Weights of a small mixture-of-experts language model, trained from scratch on English Wikipedia: 32 experts in each of 11 layers.
Below are experts of layer 8 (counted from 0) of a mixture-of-experts language model. Rows are named router (the router's row for the expert), up (a neuron's input weights, with its number) and show model dimensions 0-191. Each number is 500 + 50 x the weight over its row's rms, rounded and kept within 0 to 999. Numbers have three digits each.
Before each expert's rows: a language model's description of what the expert responds to. This comes from a sample of Wikipedia text that the model never trained on.

# expert 26
It responds to: First letters of capitalized or technical words at the start of a line or table cell, such as Bl-ack, D-EC, Di-ameter, ph-enoxy.
router:516471442464439431491551562454445454502404553438645536513583528594563547510621542565458525428410510532516531532472528548570510507571551526539516443452463510490541439483442462510583453417414401413545416500443456463521522555463557458562477435542547568533453454477453530507448492470528438470503459498369485524443494547485520572497445522431493549498416517545515510548465554395527566519490411483439498566500470456432466547418505484494494562431528486507459550456449420512455436475533429566510469468475491521506499439522589483468488496541554391448504506531478432553544464484467545598
up1:480585465523477407447447556539495478455536518503523480530529381626600544459498480421425489510400458544504480568487479492571496486533536471606448484470493590465546492476538509481441528504553398457461578440502492444536481534508511568468555422353584491396494597499478504469453545463553583483547478518468482541473398506324551459499519551440550429473499476495450501477574535517454416489516493477512507483508556508483524530505529508534588471451472454440445471549493438485516414517447524534553551499540491459518454519512562471576468533578444505378515544587596472512457528513463432491
up2:515505493475420512596486503364445470482559601459539388526497522456441522540503448583512578498471463511483510510457520512527515442529494583421521510460477496398484508570566420510537516494487652429536531483482471462462486421524502573481511541443473575497441595403518536445619551513551503465478515406535464466423407575537472528517413412492423399554480480364542490436493514499494455488562497466492470514475511551519470478496431524500553520537405459460466462493398557408531491542611508455463521425488497527527568465569475453534484493523538471541507465439556500567502517519454543571
up3:372492505451462553509449490568548552517568460581647553490493515520486565527527402512536530427574481402498534528538505532538544523567529460506442448517395541462490509466500532487569499347525502443450543495455544504536472473478401559526517495511565490537444535363395524515509593555486570519562484487475497540581462503528461512572478594452508421531460435590487540484492566511535449482481465527443534557402498535439531499472439555458508569460446472419505463479529468532443585526565514540455429505429557487466483483479582496510608465472532442452561535544424499509483561467539414452
up4:518499382589433386500508576439528447462478587514551470417534464511482530523491444549516511489475486416513496453474524410464556457589476489465477524393566473494507517521484492509481486549526461518488510598487403536553466391546509525544484530557497466553521459496576444568555343432481615501485539481510511473519560529520519499462487469467607390422418485473560474548521600494504472425481478450477333498510406431470426503435471570512519491460429467418497518445578491509479451559470541415494506532494480501492553489494506575446537518476450442485546476476540495471592496556473515603
up5:451440568548556548537505484472489530576420457609478505514455537486623573504528588488472516505541507445518486547410526648551426489526485534548592443516452472683575479514511495440494540399536444579469471521476456540518510519507463575491481517524605500486489542464639500546468449534479461467522465435554536527493508501427494443499453515468505495499443485503530502568481551466515556501480431574497448530528512408477488485456450518423477542527476540516540482388549458490501514428523445376561572560546469522460521558519475517542425495539500490505470453412601440502449429552567390490
up6:560531459514467548499551491543487484585526530525611534440585509480581434529608506509486429501564473523507553491419477439537480442485419447431535457486585498504548428428466442506529528445429473509585531405527506513517530509466480495587471570438494473473576539500521461482476529534525497481496519515435372456458487429518535654499496500479477457520434572534610516518564395383493384586451447445488407480520500534484467519479546527516457555463561480495562498449421453517531480513590531560511514390506508481509431461624557515404480497483494399550447470502468493551451478502445550519
up7:660462554470402372582481480478501500414507509534423549552537386577510475443616483544411447504480487500490499421511436490553516530562548493470505506530516491550493508479536475519560455532359547538460415492509465468464469484526575467426468549492483496511555516365519541475506483485491428407501461512545447551414470500465539530429510527492518509492549563439588500625553558432484589450510492474435546530470532467537559505438543540536520493463419570516558426503438489499516444433542504530561467479520612487453454559563424441414533496529538513552494473426440473469513434504500525449
up8:590547505581506515460501626481470489552501509567571503425494528535518472560518531506401437443446479449401482507499494453553508459446589529572515450441479522526490400395446589461490496452481403509466487518483482519620429532555383509499587500453434529595446567539363475478462484527583460409506493437492442501456531422516517571482531445478358512419491540523582457487485540491441510449484507529483567540494566500481513552488376487458517477485448557591523586519531481511467532426528481482410498560412474461556575485528457440527530484505535473448518521546509462447496453481541464514
up9:540475528535486574476488506587392457519423440503511526509551502490596577499419497472510493351489547470524444469431589447536524459521430421438494519429589522459548438512514491553530578547484395505385544470540475516468485501458448436570458538469474457489507451543515457557554441525526461469465511419481528546456543537533478524364426428485580459473471444446499476525487547571446530528443489513502493528405565409427452452455528528569463501490580568427568464467465515536437495470505482603439467530525505523412509544463537422594433514471478507409464453541613451462514563502496444490
up10:514552410479547500452477470606536403509527470530390599471509511530538544500545469567525499518490532592398455485439578440523597482495448513552618591552541476426594522471526458482470534443465407519501572436490497485476520482469504503484515413481516498439419442518521513500478468402492500457528473449476476455483520477565589518473517517528500480501429610521434408545421501526544509482444525517447515481589493557476515501484493468450529520500501449537492550573604542445517526496512483611531475459475533487596440628539548582437536402563485435547411578566536438503509440458426483578
up11:473511459538452476452448511488445491532500497580515531528450573530516530559520467484458379444404489437468486530346589504536566522497422540526538599528561538415557373493458424505443604539438503519438538441493567399565513464570417479510473449496566492477493449492505455488560509515475491483509477578603467394534526525492527552465488609482548535507527478562548440517569501503496468519523533594488546575489557485507566452447546505437517509477506546549437401489496606577543474553523472513478493508454548451607515475418474517482495454477580494537468593518422474546511461397517562442
up12:520441519449557495448531463482537475501531531423543520462537567492456535500482524448502433485519368634555457583465527570490550496616532566503542509482451408517489371481452496572536446508518562470410533473506339466544463420458433477493484410502475547497473519477478553587526473516470569523578561496522454440488432525543553478530481483482418437495441527523503425508454495546559496481499563477532477549473497508424435456467407476610481489510494484523436587443516520486374550522428513465551549449401480462515495479538523516522438456488417401457528652466504520452452457486538492524
up13:520448529431509472456513482513562508632535527531622567516536410528526536565483507507436499555456421462421485502463523444553583479558505491524532424439452560477618474438525379510429472500531476562521523551523533461454502422474552526557612537434507582467570519538518462457547418503459481551473492553515514577497474532471542477508486483527436503474452557519518434475569576396499390452529508528416393511504558540518579509478475515524474563414537612531530539443522492454533457494494501573474439500462494431521599542485517504384422523573609426468508531573471453477544480530541560499
up14:493610531454487524459569539542466559459428484434511479374552479497552446475520495476495545511423428551433433577485496485577551489547556530559449495541433486450564487481449447632470495459524496422375468551437477413453446493510526519472436428424464611467460428438454452544523518498548544469574459574406463576494481556514494471537489488523492437565463443517491569577438492526509558532474550505442486512435546515470492561471475551592556551488481546621531496520468470462530479502533516543499441468522568464502524439444555499452494508528475522363547607522517409390454492442549510562
up15:559462469493475552455514521519533567483527470550440450539553618382526383572519461501495590544556482452447493547571569504476526551590438501496497559538510548538411462423510411494519544566481496538511413473588454435498525483431487519593487430574514577518533486443455487452533529497495586508531553500500554605527532514527527440494414502596518520406384509463512480494503500485497484536464429607394494489425485559505539574430422483437608472455471507454446453450509550560529482488546492494522502521405393555485597482521421521518415479492533477456475450465406507539551518476536521467
up16:498485500421477444461444611460527424491485437480525469497512472513538474471449477491515473545498516552430531497469462416472447484522479473476588486450482590562501454527549493486443411569468529492550586536448448602545513540571418478479546549558460438515403357571512524495445449454468440503500444419477480532521576521486645482412527572510499440504397527572493474549496465421421471449457419442451548456512398464473518453459495519454559503457481501470488581533601461476508571472488492499443553493498550431560520475470493455527547466559481414534481517523563470466445383440576570390
up17:570491514426505443543499565411495428583581566448582483557463553480496486579532429509481511516491442501521462546554461447408534507576401481486558418447463587530499444530489507472583421512534538456541488481513515494459526415524550527546488430461510570453451550414474473517478604532481568539417540439432561509509431489537486515608469362546646473580484550430541523426498540432515501483462480560561469582508533514513507455489455461516581521545522439491506468467504462431501508437593571508613460453486528490465519511480594384455519557518445501494408497482481593504499467500550493497
up18:458574460465568534503503542483475358482420440467610504436529547546472502536470414468493477518520475510482601423488508572386515619501560484458590467459460519487625521422511464541576538524510597457561552402438427517502522560480535600518502542559557479442548515450422441498463528559556509473508500553487482473564438491553491563516563502471475428507490494515461518576568490450559477586437437530470430529451527542544452544407411502523488441450553563511541535565466501394465495505531558489493466497502496517523524540465478432500387542556461448486411550460514535418456465436441446514
up19:528603503446451546478517565572329532485417523508500505489555451429551489438493469460611529481550545431449517496455553403518417538473448511478540606538488496559422529494513474512480478542567518528571530538455480552507519506477524468501482451572601572552501505558549524470519486432493520481504514505410538563552438579452514525549469538484539529457478580453544583633511480413526496397479513510453409493477476447508608419506506506553547464511443481567444468454546474576518550405543461590503455401568525459502456519509526470460569538501575468558589481445487513481558544570441468563
up20:563452501420491401460473447406521526499445595557482516484468497489557534528503471541532523379473502444546549503458481477569473550530506583508429540471472556538539489460450498480490525448520533544448513517513544560517476552445536576555542418546585600483517499489510533401448439494554535622529481588554504469440490523375523445457491528511474509394422430581549482562620571473513495502441452472543516514424449451560427476563514426478524523491546520518557464514532565465461521479574467468586508492530408518541553510507453502491522487511478484586448505359635402528461530508575533565
up21:444465522418484481480541517436460455553474454542464528510496568524598445462583486526551457552458529507415559496527463464565491548509528486473530524559566541595574494527433358521568467516547478512523454542498577487423445492474542468425494334515493530492495515503510457542441494481491439501513492456449586525466555583548562495437518530574531413472519457536384522452444540530531564490474461521522587534426495497490516457573529502430481600407551503505501444514537408548514440534513392547425452584486564511548358470504478579472405525582540449476469499450523541470522464570461575483
up22:454450594500435507582563457496559518512457490485522561472528489497526474528493528567506507606498521535427546492438510469589497441633484506428490461566429533382456506447502439530476497489498509467493485537568511530497482579406562509496533504473459629632549433495478450528495444448442484470529528501504479494435534510462495547566528534428486501508482411472441498550501578493583580405506524469599476519425451547497544422488462462544464462357498541464436456433414462534485606524450517537519627471526534450572539408521457480419482447454620491473588491529454503498462489466524532522
up23:440410483520493486525428528519427440497512457456535473399475477511525491497503426473607445514494549480479520470491544547494427497503585516443437498484518426459461517524464511513513478477441504426506421439496438558491467506579501408398588558561411532512463537458497624500576444403534540479464457460498436535490526429646542589449487496480548541531472522442540500446514436508456507509446502552445488611470551426516498448479437559609391527512596517621455450478530441534458470559479598514508459509440472434546543404530480441493495547557417527507488486455530482436557512405455461528
up24:422388560508470513566506519361455517411482571464517408578534628489562540505471514479545534582548543431500555468426493506572438455536534526456593466476513556557511503547446479414437557522548552485531510493594553524520540536462466463534461421557508501490555407441443498508404509485535552538483473492408469463557547401514499457536456557568499473461393546465484498541551536543465447481473398492439516587554554541444478506545573443518407484521519534459462473490375547466482480465485468526505539500560495404607426480464501509493506561526533487506495525559493499544414506510559556395
up25:585538468501587444435521448498508479542526471497535517464460453591497486496558481458482589453488555514430590515496533465450504433492558530494399555458497547536481600526479546441552509453478462508479497395443495489542561562572485519495593394404512494478543433513498480518454526546429530569515456531522338459542499389522526526488521459490462580533571541526507436391640466379507526489493487468539552482564436509511501539433474519520557535517591522478464557595445544524505449459527540436461503538518402514488459524588622564554573541538567403510515457521454491474481472534493536534
up26:450486503513533413528526511438458492494422427503615438470512510469484397541602478431452466502508433557553514611574515506528515502557541525593485510494565565509480420429445479409518548555517475564498500581552456516563487565447407465457489557482416485500548446417410546589401584607500599546469588399515505503516467559554516552488484345588466451557538471501548519465451495457445503455480541518478483530511507528456538551461542611438544508453520538537451535482462421498429513478463498501552492485475540515515441477469573506517474489456480487395500423475501396529540524534511472461
up27:484486539497529526462496456537524423573490440504470556545447602510553449556527526436543486518495572491425508519414447421572579481555439528511532535542511517483540480430511533555553504492532448525504457423473460420538459551412529454565434506570476481489482544561440493491474496408510507523453461506412459407467566506621551491572489496466539584368463565522461580433554446447446492466459501545514387524453543464498546526502475460444504530482603462526586486512501490416483482443564543623432551475390465540478504434496470562477436555438554451486532510507440519425506396592600483494
up28:538548503522471499563501516491526546388516551449444415502536554561549525480457468589473546530404471552435390506559512481584502475554458495540482496498485584497566553427379535505559475559493520490544455558530493502481420486576515482427490380450529448526405472432462514538430544461499492448485523512589506553443521508459500414540425483577449561533510501545530480402494545506538544463463563567550499486481532475467425598520509449474511619559405533473594507496386565481463410477514493462430505518500539608633524540503529562481571507568551436535488430485543504493513488502561578521
up29:454485501492443494468451492529454565557482455472488613415496523470481522579524445571409534580442452550468551540474567579492507571569475548415468439400478500535518492521473523468490481476521528430503564461515464494596534543618525507588565462436460536534511505453464471485521359489514470448550491476415527596467471566432493503553443567488513456510487378492467554510449519440451483462456540533538507357508519408498569516508473563542508454442427499499471484492523584498464502533452591576517571511487413551490556417553538470464463532565555494403483571465599454450412537444544508547
up30:535575415439520420569461546444507520440467548551447495476541591496506518510544537511552515516433442579500471444502400498423497446521421633505562464448488599463630449424593451479542448545511526490490480509470572491486449490464529438586505458456550394463543581506471513523519507462546515485526517448475497495500537535451494468430497517526410464484490612491502464511558579501484539397410499471590563556509583519473463441463537524533538451492544499533450469357503509441414477606477452485576534547402453430461460544434513480513534473576499414497530533438447484514420429529506497495
up31:497478456434552477534623549437510532473518548519533491492524454464579405499531579483398496582492490556470536522419469532478567518511448566521428538477552393460502501499475479451487558502606502409569432517387438518543430601559494576476584459492511482496551457533531558479488549558576503394451508542401483524574486507548527540632554507419417502429473564615547508528530426492473509481481467451445473540484560442512565474501420407490483449429491512504478469459455440563420477471487518497506516435508439532506391475531501501504608548560536397434489500538494465456532455510491523478
up32:636467530451472498517597585619523544583441523494507509504502521510520503533542465526485499529496495541432527481545500508499476544565549568454471455463513570517530480535509556482514547555505533526560476463396487538606483521444515503443486493568546544519528534540418524519490528548508415518524519393509384448442538518450501460522550496534506434429541382467517567579586533390489586514551552459489461557428494571556503542508483555558522424457571472607573555540521482515476480481523556505524474479499496538495544454457324419569508392499490529421501501457594560488576399470466546461
up33:496580534492474500467533502459605519556512507541498572470439467542481527393579529459499530430464505461466460564412530520501510434503527502592427487585479528515539428490510441572454463601410421559469397456607557485489513432529481418438472422476516545531470523553479452495602508466594424452470519531424460542456480565479543486521501573488565443457446561476483499505529495424546456557543431525503498559460537454489416483488420577452383475480521586507577492528497460610473465585507517497611470448470498494488425500478514476483406551600523540503512459630485483499524431544559524488
up34:480522474384519427479539487557436482389448475517544567363526504594547445502569502544434428450367431568424529507475570544546554465551505543467488508424483466419592503479492477538547521530488438506541565537493546504530500534562585532518452518462540452494457476560391549487579566469504608466569497436458429495539481537466450421478566493483450476593438471455463512536488545507597554507480517510562548526491514427517525481449476497537537526528454453667499477501350502531570442566462537482427477469473469582474483487519525542521496465544503540468513471475540479414430547476472507562
up35:521429516478500492538475498597569426514549442430476472390540570519539560534555439536567499557466353469520520480454554523472516526478451496478509493424493502597481540444568553459477591482564505411534588505379457465539431418561503549569571515573527535529552571547441559451536485549557369428499574474561522541529435471484481507473498523502484456460465452419599542506506523397477451528401486485397457508556403523532500497571487465573545494512421527519489547502492480474518471526520631485439439497488472520536516430432524471452525555584528463484558516454543484500530424509555469452